Weights of a small mixture-of-experts language model, trained from scratch on English Wikipedia: a sigmoid router.
Below are experts of layer 3 (counted from 0) of a mixture-of-experts language model. Rows are named router (the router's row for the expert), up (a neuron's input weights, with its number) and show model dimensions 0-127. Each number is 128 + 24 x the weight over its row's rms, rounded and kept within 0 to 255. Numbers have three digits each.
After each expert's rows: "comes after" lists some tokens at least twice as common just before its tokens as in all text. This comes from a sample of Wikipedia text that the model never trained on. Tokens count by the router's weight.

# expert 10
router:090101142132133111153183150123132133097138096109142116145121108126111154117109149140124096126132125149136143125126135110141129146124127080145124083126116152118127104142165098117130151100159122093124102134127117142126125182114127195052114132142149109124150096138122129071146108151141161127131155175139095114136076102140140131162113129142079099094142156126144137115087094132143132158190
up6:109153145127106087156135160135110135122146153172136172142100114096160112122168161091142124102107130138123199132118120143145149104104132110122106123156131129116117103118159161141110066135120137113127136125115171136173121133153153146128096098108133158152124168152153136105093111131120124189121124144046107143172117116134097116108087119142100152136111102093130107112128132139108134142117
up7:111166125104139102097101121051137173149120127135143116127105148168104108099119127154105089151135134125112160127127121148168127175128164104151136119143100127153133139110190117143154143097158150125119122116142123109151159071155159116119133192148108140103132111103101126146080101149113147160133167152086124108123159131120127121138125114117120153121122113127175098109084091125105134135128
up8:136086128154159123095099109131132128105122145146160146111118122102177090099093109108167104109127135163111108095129155185147116100106122102112104109174142096126148115133138110131096140173122122127147134101131125192131153152114173153078173108175117158144102155129110124154166142135121104119144109174106124101113122145138124152127128157139094116123105085124097123150143164158134137111144
up9:082118153145126137061115140159084133125121128128126154122133121126119117154142138097141100126137086133104121177132130104103138069176177122176098100121135132128133132083122129121144114137145100115163120092186098104143120128125126126125146115113124123128150141141120068115097140116137109130173144106128079139193117109155161141160143133106131088121138097095113152110122144136165146104148
up10:130122154113156113146082123148102105128137151092136136132109112125137148122162123137101115103109147086155161139131166107148158118126144086120149109141057150133110101152149154181141166130108122119136082119136137090095111132146099160103159164115104132162148107118119145126131153141139160082115121107117136125131155117175129087140146104071111095177148144115164144084140126150140149159120
up11:128157095124139104099130125144138167136147106122082093164118142135094131098144082127099068116099130194150150160146156127144111149148094113150114137120115109194149142141106163147130165131121145112122137113163099143142149143128094148163098101153142106134123096141135128100142176116097156107143123130096153137114110086088110098121150133131137128138138134131101134120149149139178126110184
up12:120136143156114108157118158115107148124072130138162106129087127121141136113152118136182153096133170145123113137141131154126139174135100121131188099150091130086122141138128124112104124115128139139095108117144114110093131136153106142115118151148124123174115124097168113152142153134160127157143142106173131157114119089141170162137139122172089127082115179154127197107102115148112110161133
comes after: "\n", "-", "\n ", " Born", " Country", " Location"

# expert 92
router:110146127163162088119134140133118157153161109134085124170113101113133151100131132117152078138123143144115155148096118121100100134106118127119145088100084115138167082121136118095168130097127127132157120147087168148104136136143105137168107078144160096102197114111120116119110109127172102091081121122143112106113122131104149139143127100135128134097129144121164132117146115170134130181157
up5:169119153118181112133112094128175120152158130125144111099103111146141114091126098079115117147124130113111125125139165124116084069089170152111136122160149113100149083118145099144102155119166144118146126163100105118163130174119168105127101086121159147118116153137151124154135144125132114137110112140108102155138104115161142158207102112130136113112121096091136137117134114128136148129163
up6:140107089170135129119133106132185128142154098137125145156097126127087129116161096111090108100099119148117140071133140145112158112144095171109104155116108114110168116106131141118116142113125145170165120154102149118109124180140103138112139078133101097161151156112113132111100136135191112158155136115091125123164124187114106151159150139109140127134133139124088103112116086124099125111118
up7:174155113153122132113150098149126115133132132144133132149156119063107154162153140123127133140084100114103140136114130139089111119118107179127122142134108106142137130106136133148149175083108151176135116122130143145118166097121165125161138114137156176111154129124092097129121104134143114171051123087146083092151110148134087158142128170134159133128155135125121150147165142158140104118112
up8:138155120147165104131134105119089127120131123106099090156141166109100146149115138088156141089132120136134163106142198148150149122141150130115101137115114126108124088168135157096152171100120094114143085126148144119122084129128151142138133128137116126106142100101089131137104136163199123146122142138128126132151180160146085156112107121113122164159170166145138130099172095132118122136102
up9:098117131139137093116144097126176156146154170126109166102078084147125106151195143166131064133135159152134152120117113127131131155087124148148152074088147104111130155161150093155144111175126104157159138137087098137110124122095157135138143137124128139141108162127155131137157102145144113136138153090113131145122101178145159150122121127162127135101099116110137114109148134128122149142103
up10:119147104130197078116144120142172100121126119129094100158138124114130148154130125086158104104128114168094123095145157130146130113062090107125111116113196139104111108118145116117101136136118101140140167094150155099107118158146096117134130105121150169138138134133103130123155117148150129147107150158103143130118091099130114185168149129123131164096120146130143108102119125091089097146144
up11:157092144132155104109138142118156098103149141113148160130139133086102112098117118121122130084113138155121132115175126136149146109104140157111140139154162086096135126120144155091107146118118147097122101135142132180084112111156095168122176118106119089131086161165171136125051131112146113090096136100123112096123110149143096132109102143154147103090106156124103104097136117137141132134106
comes after: " a", " the", ",", " as", " and", " was"

# expert 35
router:102115164138143098127161137098089159148161108128147165144085116143098095084107106091165123140112142151134152159086151108096155137094123124125150106151101101150169066073139112106116139125140120137139105179108154144092118102162093150149103124121144135108137118124098102115129083151139139095105138125141120113131098131141155136136140099163128149125124149138168104110148170165144128152127
up0:114157148094154101121115135106149181153128101158177117146120155111123147156132145154115141134147159171108144141104154111125119111132164130096120140123091134150149129128107172144114122114138130150150111156125128107083104120146077119107094120129110141112127135098131123186133105072155148086115159145134099101179156170103111139126096097173174121138113152169142082134108131134141125134111
up1:159119145115137120140167165136142109144132150116145157142126094112114078120120121176116078115110126162148122136125131151127135126094112109137132100141154169169149089132162131101127165126126110092099127095135077188126156098145074122113139147144081166111143132149123120097107079158129129169140152150116131140156138087125112113145132113153142111093143125101142086138153077108150145133141
up2:107092124074129108117148117120111137135125100127128114140123160136155081098113146100114111164134134114165121079118111127139143137134114110143109091102082143140161098078113109161125133140161143178148141123120056136149147123127118155164134138145172160102139114123129150115121108183124104114133130096162153097153145143174112136096109116170127118107119124099135107135132189178146121143126
up3:140139120122153107097116120124121132140148107159125142166137112095180157096120125073200136110096129111120120100104127130122135146117142126096144134151119105126131136158166143161103133119129116121088128138128133066126159128122108193150107114163102115066147130086100143111144109132130145169109131115162088131120101146133119138133115178120148127115144170097137100104127139059141134139145
up4:177121151133109167110106126159137120114157139143136152112134191138149133113133120086152142127137157132117120111099142113112190124103151069123094130119149103144118167117105152119112124138140119112130194147130119142116114123134143156150129107087126127091096141131063137120188109163157115108098130122109127143145121136120121173152092104138130102120150068153134135110146148104142180136140
up5:115105125188137111117161140117126109131130091180157139104119164124126112108143149066142121123111113142125154106100153133103124099143135195120119152098192122164146109087127127121108162138146108188095106144124098137115152094134110148125087121109117137127118136141142116134114080129130109122126092096166091157171141085089112145166157122121160116137134118149135140113136123108135107147151
up6:135130131105115103120156150144141108152139131134134144114133074096163107197109123122161142139105156149130128103109152141152121150128140113149109107176104150134121128135134096143133146088178108126157148148098149119107135103147121104108113159183092111117141127118156106147110139190136113128128126109130143121135160164119144128069104056106117109102155149104142061143128133109094140109141
comes after: " |", " the", ",", "-", " and", " a"

# expert 41
router:110093137169115095092139138131103155168125136118131137157126111179077161133121087133145171112103175167133107133120134095121130134146117115143175108184123105130123116105116080109156148159134171112148126126094144148113109146118113149142145110124127106123154108070133118126086160148123104105134179135149107126172116138119153143157140118137125151147087107101175105119144110133123176145132
up6:149155117123117133137124128172091153173115137145174118150117120142131117112110133158141125107110153170121170119079140140127067117111122148190115093132072155128134175129128103111144165141136104130126114145129102105115120120101100115080141124108108129147133125134154137139122137136140141142141124118127131135159111138191156126115164089110127096135118143053092130074099091160135137135149
up7:164131088110147123081120115164120124137151125115108159112139109138103123163100138168126115097154167114119096155144124134110183159111145116073166068123152123183107161164158054132131137125122146168126149115124131120121119163147099119153064120114136132110123101148120133114108127148132162100145177140113126080120122134127127121154133118102143117139099114111104145106148096116143109126133
up8:119136124133127127136107141166127087120077158095099109141138108163122107101128124123156127111101090121126180103152172145150101131100133150160161117104042133142114120138130128110155151099138163138171145125149118129121153194136125096121096115125138127102126149114105163111181145133106097132140096100144088117132102135166153137115138118165152120124152162123141097174135143144147136146154
up9:125121149122097121096134129118120093169152143123144145138109153142113106102147118143151110101154095136123144109123139120124094097135126081084135094168160109159144101108144104143078126185131120124127110130141166125140187128123113160158130103167099129111123152159087130122121123152110134124085178115125066106184122144174157138124113126153113165162139126113127103108139113084144139161125
up10:113193129119123132144127162086139125169114117141117145154123130091118133110110160125141150093086089108107168119161156135123146117142104122118144106141131092152112090101155111133125173166111134146123134127117183162146156101154149090132075106142118150144146128141142089116110156169127157128107135106143122112113146167115126163132087139155116122133134109155130108095147120159117139130046
up11:127101118118156080097135138134122133114111159116122111138131152103151101118089105151129145118097122135138113122158144146126134158071110115104142159109099135150162103109133099107150143142140140148112128124115131126105169120138142179136155088140121179111177121111147140125123115205128122111200167116153127133135122131135126152140139105089125121147103085159137135118131069139103127095193
up12:158100127131108099171101180149137119146136148102161140105125129139122133135058183118163128129119108142153112132145126100128108131114131110141108120120159116150118137147091145124109142141100122137108149113153114129120136115171177126104134101080124123094135114172131131079117126125108127145145141137116105117145113168133128197172113089144127130124050186100151140142130108128127170122119
comes after: " |", ".", "\n", " in", ")", " 0"

# expert 40
router:103166140126128124161140149136110127185137152158146112131118122117111075103104125126117131131091164139132163124113173109145111134096065122103197102101124131141109130146157050121195115094159136125122141126113134137100109115130107152140112123093155135122141141158106138115113132134155148124119115101157105110136117117184132144185139117139125116131120141137130138133123195123105136164128
up6:167140127106103147069143117170139121110122140128096139123124155120118120120106160130129164109121116163137154137106134186132106110115149105107151110136150204120180139126140127130094125108114131148122174174120128146107099152141117140150141160105113107117174162096156144157157138096120141081125156137122121139134119095138120150107095103112111081162088105134126135127145107167099141075114
up7:129137155154087193146169164142124147122144109156130109156090123116137153096090111121078112122142105135146139127097149130101119139112137077125129150124145136093172102151140119088122069121123148164163134140120108177152117204133142117175133150103138132146125146125126119137166115126157135146124120118063132105140121150131127112156122145100137132115092087107116116167147158122133114119130
up8:147179091124139113123124107099117158081091130079090189132140108140105129122125147093180142119092129121113109137154121178128163147167149147107117147173150120166122126098136166153128117165109121107146121096143137105150143163126142165111074158172105135111129121119155152112137110167132118126146113134095122174140122094143117122101119112146134116095126130121107095114114081151129112133104
up9:117119148113142142125121103118115125109144114158143056123134115150137121125121169120114133126169113145140123137106138098102111115069143089158162089097143162138095165136146103146129125085123104133150151116116142175126108133109157119104199138150137112113119112143101153117111103125153110135146125141210125152146119132163157136143155143148097112111109111137131147102062129109121118136178
up10:161131119123109072157120097127114178139139117135145127158102151135124192152115152139123122142117159090118157083130144179132098105145140129154101130093116128132124128133154143111140112099103172144178095117152154155109153089140110138073174126126073150146169113111111134098144108131140091121158130131115102149109103144136119141141146122114125156134078104120137131127135189099107116129146
up11:128126138113138167120156161099105106150146122141133130123110136107150143118161152072146136169132133086124127068106168137112117101112120101152120097128139146137142122070140141140137118166139137175121066135146127138133213136138137145141127130110130108118124147136109103155110108121167119126146095129107096138211139131077148120150093121125123107140118081107100127131136118113103117148120
up12:169130138104135124117127145104103135120156111116131089146142162135145151072159122116053114112168172111124152138140179119126139108118117134133135135136125111154138114105106162109101105084160121107143127107130125150158124136146129120143118056114117125127158121144165133112143159076122113105144146154116143155135114141142108101125197114145165092123096134098118125123194125099131115157160
comes after: " ", "\n", " 0", ")", " 1", "%"

# expert 80
router:094091177114143125125127158116118136106139135130135132125124118142116137092114137123162106137126111148117116146082137133090127159136105135132133087163127087189149106116157118092114178085129181152122115129115134158118150095145110178143130131098151089128142125144105080137166110151152150098124154160140103118104089135138211150145118086137120140139070139119109116121125122133111136108133
up5:134193137082186141128129149091074148119110156144152126141116121127144093166120117105162109125116126158143102133078139122136147146122119135128145144148143093121111110124122137126095119150103147115170131115144129099080133120181125169132125147103112135135104138138137155149114093106118135118121125113101141104086155108137095171156138120133166141154092173141129126112124104043122139109159
up6:116141174125138138128100144151118143136148157119089137113153120148126113170123139121136100056115165091125102113115092116156104101148113129124116077145105149179157112149133156118147070133117127112127123094150175157138122152126171106100099117121130112114142154137145145146126109161136182089167153119101106147096110131148115164150102089143141102112124169145121135100146125142155142082123
up7:129145168141091124133129129155119168157152170195099107118139150109122109168147086070118125134102099141125154146101105082114152109140099115106171135101127150129133107150123084120121101150137118123121086117107176161166111144147129142140159125078164134123143143127118137170122111130117147154122163116137134092158127136157127128112102126117167125098106110097118098095078090131119104132134
up8:110106100107127135109115143142130109133125126103134104115114109126176147183123116138127163131120175142131136101089122151117117155127179129215069115143112127116102116147145101084138161114206146147166117139140113147102151096134139160130139126131117134136139167174140127130118100121127126140178129096126137123103141106115110124130132119170093132129101168153112147120121135142129169097171
up9:161133149106105119114148142159148149136110102156179132149091116131145086146101133137126125102092128171111083146129122135102090098150102148153160128090135129103152143132130093126146157152164127118136124146121095150109148126120157144138112153163134128150142144158123060085126115153081141121117127139128116119161192138116099135150137154127128141100094132159101085087126149180115143156093
up10:107148137176109147156166120122166152127148128138089098131121141133122157118111110126101109121145093148103100110077155105140152116160099153141162125145159079152133130132108113116142140146143149099117131122155155154078118126121096145163143134139135088187159186175119115136084109139135117117142121114097126148169147140111123115158122134146141132099131104146113126101086158114067140146172
up11:122104158168132150119138136146158109103144114150138132099141128117137123167146105118099128124095149168128164129126150124130103145124132150099110136119133101119167133121128100139145125121125186134103139121158148120156119061169142141113129114128160101142090121130080095128191063120126135133095145133159123133103137123142142151147123106113130177099170144140083187075136142162131146108162
comes after: " |", ",", "-", " the", ":", " of"

# expert 94
router:089130122146157109122146123088102158141165106115112154144110105154105121075109112100150116146105161145104135176091150111085138161102117122138133103150096098141164086087145120090146147122156135152149106157104162152094089114168106155138106109119153132101145121115102062116146096145157114097104120145142113104111107139141164133142128107150120140133102161116158106118141162160115146135145
up5:081127134116139125142116122121153149068144073133152118144094061116115145168126146074084158152115163139122119103116127124141100130127131135169154130106097115158146154206163116129155117139126141129130126116110111132122136133150105130113053109098155179130149158113134147113095114086123159167144138151127138133154114110139110138122119120136122126122124142112156153126121117129177109128089
up6:120093109112134104118131125163150141111170132143140118116135103147130125114089122115126072128107095132126119143125147137118144113160095136169121188098094114137114100164140190069084104104143122166076139140112124117151104113132171141122122098087130119114171137148133165163152133140155099160132094162128124140111138123141131111161085121120088101140116150112110096096128140176133144137129
up7:143149135093091190130166156108109156121100141164094122137134163113144155116116152068133138160127128161114130142137113165132107118124164106147130097145083086152141127160114146177122067133113180118148137138098169139092142165132154102116106141165157138120132141111107123145116134138149164142127097142154091086131108133128114090116142085131140142125150165133122146146100122131128123139168
up8:120131166160072102115100120135120093097132160139144123082157130126108133117105083084144122136152137132099103084117116136125143157091147118108146124134143120156140127174191131117149116125128127103102131153116146156078147075141089110162112134133145119096120140107108146092128130110159129151105074124148119114106169162153161116134124116148142124129147130146143154140105115166175085173124
up9:118108138168166113084171112110122131136158140146113092134136117142136116123114154101164135113120099097093123135132093124107136127145129098134131108147163117134138088112170120100127114145089078099152134149106104070125112149120098160151129100133067111147102125130091115068103124102156107134121106172103125083134134155162141152123146117144105155171153128129179129113093153128115114106105
up10:127150133116135114133156121118128158184134162147132138106116137157101171178111149135112128068106119114126109145124127150116191119078106118174096138142097100148128071130143157113130111141104077095128136128132126100107148116133109131138040151151130179121107159151119143111118140124145117146148135107118128087112143119115138157158159124148115132111142161120137170109130115160123157122156
up11:119113124131167158151114121130101112150117110138126075120106138099116129150123117103150096107115119133094142162173178135125115102133136147180117114105094131140126123083145110151133169087139128120153116155146080109087140169160152159126142147120133116088145087135132108113103103163143135104121114148177110140127147169140111125108141117137076135143166155135086101119128104118084181109161
comes after: "\n", " Mount", ":", "-", " \"", " a"

# expert 16
router:111136111126153118136140155096124117120132134135134116108144127156110103164113114114172082089098106138133126133117209136120158114107134130125190134132121133143142132138149063145204133074121106165130122131130121159138150166115125177087120126115125102111151096132126157111130114130126119133089098073145105126148136147146125120142083067131127125096110136117125135115107103146119164139143
up5:155102135101143113119084116103124131141074126162138090129153152130147131139090108109146098124163111139122137116114116126127163135132181119146104143143091161134167124074122127116163134095146186111164129119096111135145112141193100133109101120155140124135124166145122152143136111131145120146129127133111140141104137142134106140110069105122082134137126147108080190113153122157120142189109
up6:165174174119174128090108139119116116127110087108105135125090132159051105119124119138117113107140133135099118097095139125125154115134097144134108157130125170168160159128176117091136151143143150112136137125120089133113116104163144177109145134145067113150145099138131156149145154140143162173125135121089156137086169133136118151141156119143108138152129143150123147114093101141169144125134
up7:140145101136132121132120115089135117126108131111105146075167119163123132121137133097096141102178133176150146118107102157130155124162108128141155153105117135096157135151146137116166145100161094102078185150140093100171128118114117097128124118123077158069130117096118075094126140127120131133150163127143113133148145099099127113111144114166183140131121121117181131148142100139132148145146
up8:137105143121130150160108117142108119142146139129140079092149128158125089135121112146121143171119087194114156123145082116103152138128124113145120109149110125163102162127097131121145137121113142150143125163100110132091117134136089103145133122129107109127137102165135127098096139078140128176106122131134134126156109117132113064141134130111154118126138104171132086201087091114151183156152
up9:117107130081123110074147113143115142098109124153133178134129119116128157140161116064115143118113160130104102155133148158193093107122160132177107118156118137150132156120151143097072112133137145151126124080127111132111129117123133087150113114108111133158175094107100150110112134149122146182162180116119109126113111113126121112120172103131097107102123125130103137135108174135138138099157
up10:098147168125172134091145155173107101120157161133125162112108099112111157113159142128140100103181087120156110111079144135147169169141107149108146114099117114145100125141139110096144138158144109114147098126157115137145092127120162148122156144069141144155161133114127166121111119132139133142137091116102096121123153119139142136092193112108127149162132127143110110088144100140094124169142
up11:131095138140130120067167130152129116135179115166093139114148139102094157167168148096119111097139169102149129151096136126098119108137146128126154112122136103134161161161099128150117124157130096180132098156107082119142128123090134153094115090143126157156176109135115126101110077128111137105127081139109141097126112089115104129168136149113174116128104108139135118142119156132133139140087
comes after: " of", " in", " to", " for", " as", " with"

# expert 86
router:152096188140142115153160136131121149123148143120104124135122092135110135086112168089153109150041139146075145133100155105123119170123137105131156083140119103173183119137119131092120120106116114179137090120109143153119150119134109171141111128105148161115164105134100140121109113163133098114128153164129129114112111151119128166149113081120133170149142142122124113141146119135093123124145
up0:095074168161111123138099070096143092094113153098132116130083102112111141130117160087171099137116119107158096115139102148111131132106114185142092110128129120145209102160151165099158120123112125129091118134101128129115129175122130117094122160141141158126105134129123123112178121159113123131116110100163106126117104120138116149169119136110174132125121155140154109153143140119138135139145
up1:124081108126099133157172138176109142115169113150143144137123133106115106073131124114140180091166142114103131115144132125116119091100135114124121145131121122138131146105126155159157134095136137096073114111102112128173105108170147131171076191128128129139115106153085101095154118128114099170117186133157147111127124136142110129102110117140111112127142133123086101117095122149096128150157
up2:196101124130115113186152164118136131112126154126110101116122120122146149149134106150123130108130130139133139149126144138134129172122122118115160108111078142137152089123064132095111145092098117130152116104161168113140143135157123116110116135145104134144075145109118127143139151162113088111094164140185067102139084158119135132137134153103083165147118119140080145120127101151154131160119
up3:140108108126101149113134101148101118140135169130134153142105105140105134108125105137108090138110105151136164141109136070138131149135083121148147125104111098101144132126126174112157127114154121134109140087143109135159125148180113105122130063165133147175153132178121115109146100182140174123150117114128101166105107124115136092172150123149178142118156133080100168153125137122121095147136
up4:131132131124164116112119127106130140166131139117129103113118122161161103088085147108131130121098141118076124114122141117123148146086115129099136086105092133128129153164101133151149121102090100125082149094130145133123141143119141148161090084095180149145162183122121141119154138143152131110154122125090160188106121130157110180109119096141121140144143147136170109091158118091128090138165
up5:156089134143103143084146137108129149137143143083137113142154135113150135116109141126166108184100108154118175129127155107125108095102126085096109162143077127135137095122110126085139144117133170181140148083172135114141156124091083120176088120116127130117149148109075148107115130117111125135135111155120168147102119133142118147099094113109143124098161170120133103130105147161139113103117
up6:093118168130119137159081177122112092111127162142116136155118149112108152114128117105108154084115154118115143167141104130152098098111150189147121089135151138104155088101146156122142130110114096126108137105138138133125142126177128140147135117112128176106152167158115155155133141146123137154130135112116078098122081143073120152150160130129066166147126120146131102129123106166098104150134
comes after: " the", " a", " and", " to", "-", " of"

# expert 28
router:123129087146134111143128144115117139125147161083130117155130062150144078113100153135175131072132096139136140121116142110116136130124114143155153124118096128156123129142147142128123155151128210117172130110121133128137126072145115169139080123133141156124146150165129127103153054127138082116134092098157093121176132096112146124166105111129110127142139133121122130093142101127135151145136
up1:153117115146132158159147138185131163082144138153170107138110105145119207118078148134132139116098096116129154131105143167120090137125120152122120077126143126130149120117143101127084096149121125102156118142127156155161094119091103118162114128142100135155131143135155152115100097122123144104122138162103143130133130108155116129146115124148097148113070159119129157133170123068128094100141
up2:112126145124157137126148115103128119115131131099110151168169155120122073117151095089174131174104150139139118114101125136089169086167123128179133133152112115080089116149140160119144124119085082159109142118142080127098142129115122153138124114156135130137140122128108120192110089146113116070153104120138115115110167116157143117136122143131122104112116130145161123115116106120150060107120
up3:137184104110155103177131152106155100101108145110160155162074134132095117114167130130163137073139121113145132072091134102103115139151111117138125127143100150144143126163158136144093116147113130142121166120089139145110158100193171129147103124095137118121145111149128138159106134146150065102111117149086128124135117154157120116098118174140094141136124130137151124139141114127099102132127
up4:165117141099192140168125086089121126120084183128160162128105130133174124121161110109115118144139131141119139135124143147103130191113106121100066128103126098075095115128091090122129106111111141139127106105135163099110123125115087126137123079145135133159115138124167132155106122145143103113097130125124150143127158096141123129149138141097114177132149120095118187102105114124136140138115
up5:144108100102158096125160118113120140134151137150125146137113125136142085181113055153139139117117107129152114145119134170094119123128154130114096114103156085097137113094098099101143062155123110119150106099123139140165145099107125135111130131122129124097114155147157106135080121128130145125097154152148157168147128121123135165145102134107145131136149140143143140066132168094114093122195
up6:146123111109152134100109151099171132104133138120123167089114111119181124170109121163166102149130114157135115120139132073123150112110148106158140132139151132155144138114143124087143110146153115076225110141133136147153129119100112129136121140108144174147175133142155092126133081096144134129167158146128135097144145133125105121111087095133085133151143142118135126130143097152156127149089
up7:115125134118136141118136149163143138107100096116106119132081121110104171131167145143142158114152127126137145146111151092142089188116107147153114133138118111120088119131140106135104176165097084100104109150121107137123120089175141132158058160139067129158145163170114109118118140116143101156111147139135094121128104114103169143143128099148164141145125131140168138103144159172143111118141
comes after: "\n", " |", ".", ")", "==", " ="

# expert 19
router:089130128141156106120144127091104160141163109115117159144105108156106121074109112096152113154108160148105135179088149103083142161101113127137135099149097104142170087085144121090148142126159135148151108158107164150097089117168103153141107109120149132103145123113102072117146096147153117100105121139142116101112104147141162129140133105151119137134105161117164110120134158162113146128147
up5:149127124113115147110116063110144165168133192141109156109158142084155162097117090111106114139122157135121144127120193107105138116123113120120124129115115119134131165151159140111105125126121117128147123128129152141110137147156118151136072108133129142098103140159082137124078100115115178130132140096146063107132117149125116126117156101077117153082111123081131097108132099110151113130145
up6:123126132123164130121121105127138138110206130164143132160139157093148093093094172134103109083145140081129137091165114123092139140099132115127134108140096148151117115141148164129127118099141169165125140111098120126133133128148118079133116107115098177110143128133131112107147108094133122125156133174158111151197117148155152119112122125077141107136072104129149093121124151126114099116154
up7:118134112127153139149081131092146141110147122120127067112121118150089125147110132147149163094104155134136112111107132137134107124103128105121140117108097174087135105154128109097129136106187173123155127141110105169101188121112084141130119138148119169088110087116144126100118127120119146133125127086150091124111146111135163194127139130094126147154133138148151083162122135179168143132131
up8:094114144142108119152151139143112154160208116158146140114114129145139092158115132149142092164144108144120134165114108084128140091128156124181123095150095128128122142106143179095142112163117071168113122153146164119107116101134119128106111105113130106136096107099197167134121106155120123124095142130151141136150122166129105140136091152090114152144107099131124107112109164100128133113135
up9:137124117132124110111123176161148112105148160139133143147132075128148153118099149097159103126099126172077127173108178100156127121147107155181107103160141124122186132116117131122140122138126112159131146121105152145109106103096120129160122081119133174126133092160086119127122134140145145110152124156102160142165136096132081136127105110121119099089114169137162144146092156145118115118089
up10:146098118108076151139119160115097142101109164121128148118144156178128106135124162111141134165096148124119097124122121167157101132087121155133142129152125129146142087111136113113124115133130150058101149148145153147151141160112086153125115144129151116143137113144079110138132091150133139096097146118149130074127126085124098068125089150118165135076105123111117156085121143165114142152116
up11:126114121139122109175112157126064168147111125134185142124095121130096114114115124070169087105123114137129174125142151121139143118149146169148130171128130114103179114133149167116146161123073137128086121139088103118112135109143127136152076163134120110143109115136141122107142148126133130142115135143140096161128132153158142108195081100143132128160151123128108120167118159101119112139147
comes after: " in", " \"", " on", " of", " (", " from"

# expert 79
router:100124154125142110126126161069127123098139124099157144162126112168118154098129137122131114159127093137124111133108155111072150165128102143157112107118118124164143116126130097121162148135122122121123145113123144132126088101147120131146132131134121060125157074141125104117122059135155151129135099141117122104159134119135204127125142108159115094109131134126169145117100181137078177142149
up0:140128140125145122115087101112094087166145128158109151136132142076089135107150152123111137149116163133107119109128116167136108112085123140132095132089113171126132098092109144132124116105111135089151155138151151160151141084126134137103154151126103121103136123149092133138119099131146148145127125111137131082156144103173129162200164104080126124113099145090128160110100142081095147155155
up1:142152148124096116170154158178123096122174129124140128135135100116140129146168130118166130138127033118105066127113138115153125147140101117146107112142124107169120107122143134148096123134145159129153124110100124150096118117151071107134126102118096151131103146095113150080100111142148164158128115125097119177104125100137166112118149147140152097128116105151140134117116108077151101120148
up2:132123181135155130166114126133172127140126125114136156146152136153149118157178122137112131106117117110104120145138110105143127108106086136120180138120140131183159104071136097188101177153152141121156116113133136123103112106113117136134134137150124117119134110160119136093118112143119169163099132126060120153118113102159107118148151105081126141159107177077106082102098139137123127147128
up3:109133144150162137152082162108115105089158094089124128160123113138166094127093103114140128156114135158136142110116119112114144157091147101139129126121125106138107120136121156159127134184136139103177114099130129162095129094143139072135178146100094124141151126164143099090120125128147152151132118127169136133139067060134157097104097114125138110124140109118122136136158149123149183119133
up4:118109178127108169125122148123132153142102140137133143146115160088148103157140104107114129116135150143117106118147157089117132173133053145160111146115127125151124152129129076161160107097124198125121088126096159194109110139121139140145124146106111084174091121144126134111137155101167140115105141155147116142126129138121159140139144110147168076116110136136138093146107139095108118150136
up5:110150133080141142164119127107116156121131182122095122105115118157139093161121170141117159113112108119114115182159133140075117119147124177090126129100130179158140121086121139127161141166135131104139139126118131141136080127137102095131109158108091093126084143135127139130144160150129135123206163129115129092144133136116117143110121107135109122156110126122128179174135115174112133092119
up6:145117134115106095140145119114143117094128171094106111130099120154141107150151102115099143105140169111120170126149132143109130128129132079119109134146098173092107124143104126106121144111122139153075186117107153104154121125078083174091115147111090114107103087074138115089138097146165113142138115165158152099167144102122132127163152143120137154096104147113108106144130108134125160148130
comes after: "\n", " (", " \"", "-", "==", "==="

# expert 3
router:096113147139153114115144142139101147085142099111144152159133126128126090088126100102177117146116119136128147136099137134109138138116124110139128109117126115149145027127133120119150118074135129136137091119125152153112142136134116142150128106144140141094178107158119092126118145143132125120137168144145117110124125163157153165137138040134115162090052131100113139106140108130142131143153
up5:137156131134113138154137127177182091131105159150108111097144162141176119123124111118149158095098116125107155135117145108160114118124090119145119115133100139151128158127159104103148136104132156135101173078117102175123159130168126151135126106103106182122134094144153157087082128118159111141134136117135112153106153122136131153098109081071109088133149121143125166125117159119117152153163
up6:168132175144129112107149153167128125151143135169121098173136120129184107118124132119146126084140078115126129124165140131101129105096137150114088185126132109089118124169126123114134101156171158116110183116151115151150125108135103173115137145158102119092126137098123104088123093136094166119115183129122123122107103160120094123158120109133138132145099144105086150119118161115118120124093
up7:087138155137113123184168128130094176117134136125116141135092160103128154150126116183128147115135146105135164130123148101125110149123143139157128172141135087086138090105111139108140131097168167139124126117078148106178145099130130125124066132079165104088118131135155139147132143111117121155137124139093166124117139131112144124135155089130091130119134143165125137126117147112057095123125
up8:158150119140106133152105124142141129115136098142157126131141144079156104131134144122138109115123133166151155104110115114159131128106117140118101117128113086156167080130111152110228127091145083138140110076114171108118178121153133154111165148136146173104143147106142081134147147115120112089090122139147120070089127151103142137127148118168132125121133130152107125139106132137135128162117
up9:124102097104125124112146151084094146129137161168127118153093143110119135144141119117112095109107133127137158127118117052163101091132121169112118102153130121091125147130135102100142117162133132141136104120120110124162141128116146143133139092148176152079092116121101128115142102160124142186182182131132085118105165182165141123098112097124136122128135113127133127093112104093107131160151
up10:135118138139109153115119154146146137123059116159141120103126143101093143144084083131119120159132167115129101125160154139150140082119116159141121094114145135111155135150143169155152124102143098142133143103101125142113148091122117104102097137111142140115129110109134116121143140179130158131159130100147122148126161095115111134153160099127142196088128168084176088118127107134104144154190
up11:083122166160110145087116137113137138090119142125098116113122122170111159157149095119153141133155114158117160114092142125134128135146128091091131098088163145126111140153108112113132139116120149171146140111126130171059128138133138153123109134177158120116110171113132108091146175149130138125149122090139171134219109110100130135142135135106107090124082137103119107107122129118145103125125
comes after: " the", " a", " and", " to", " of", "'s"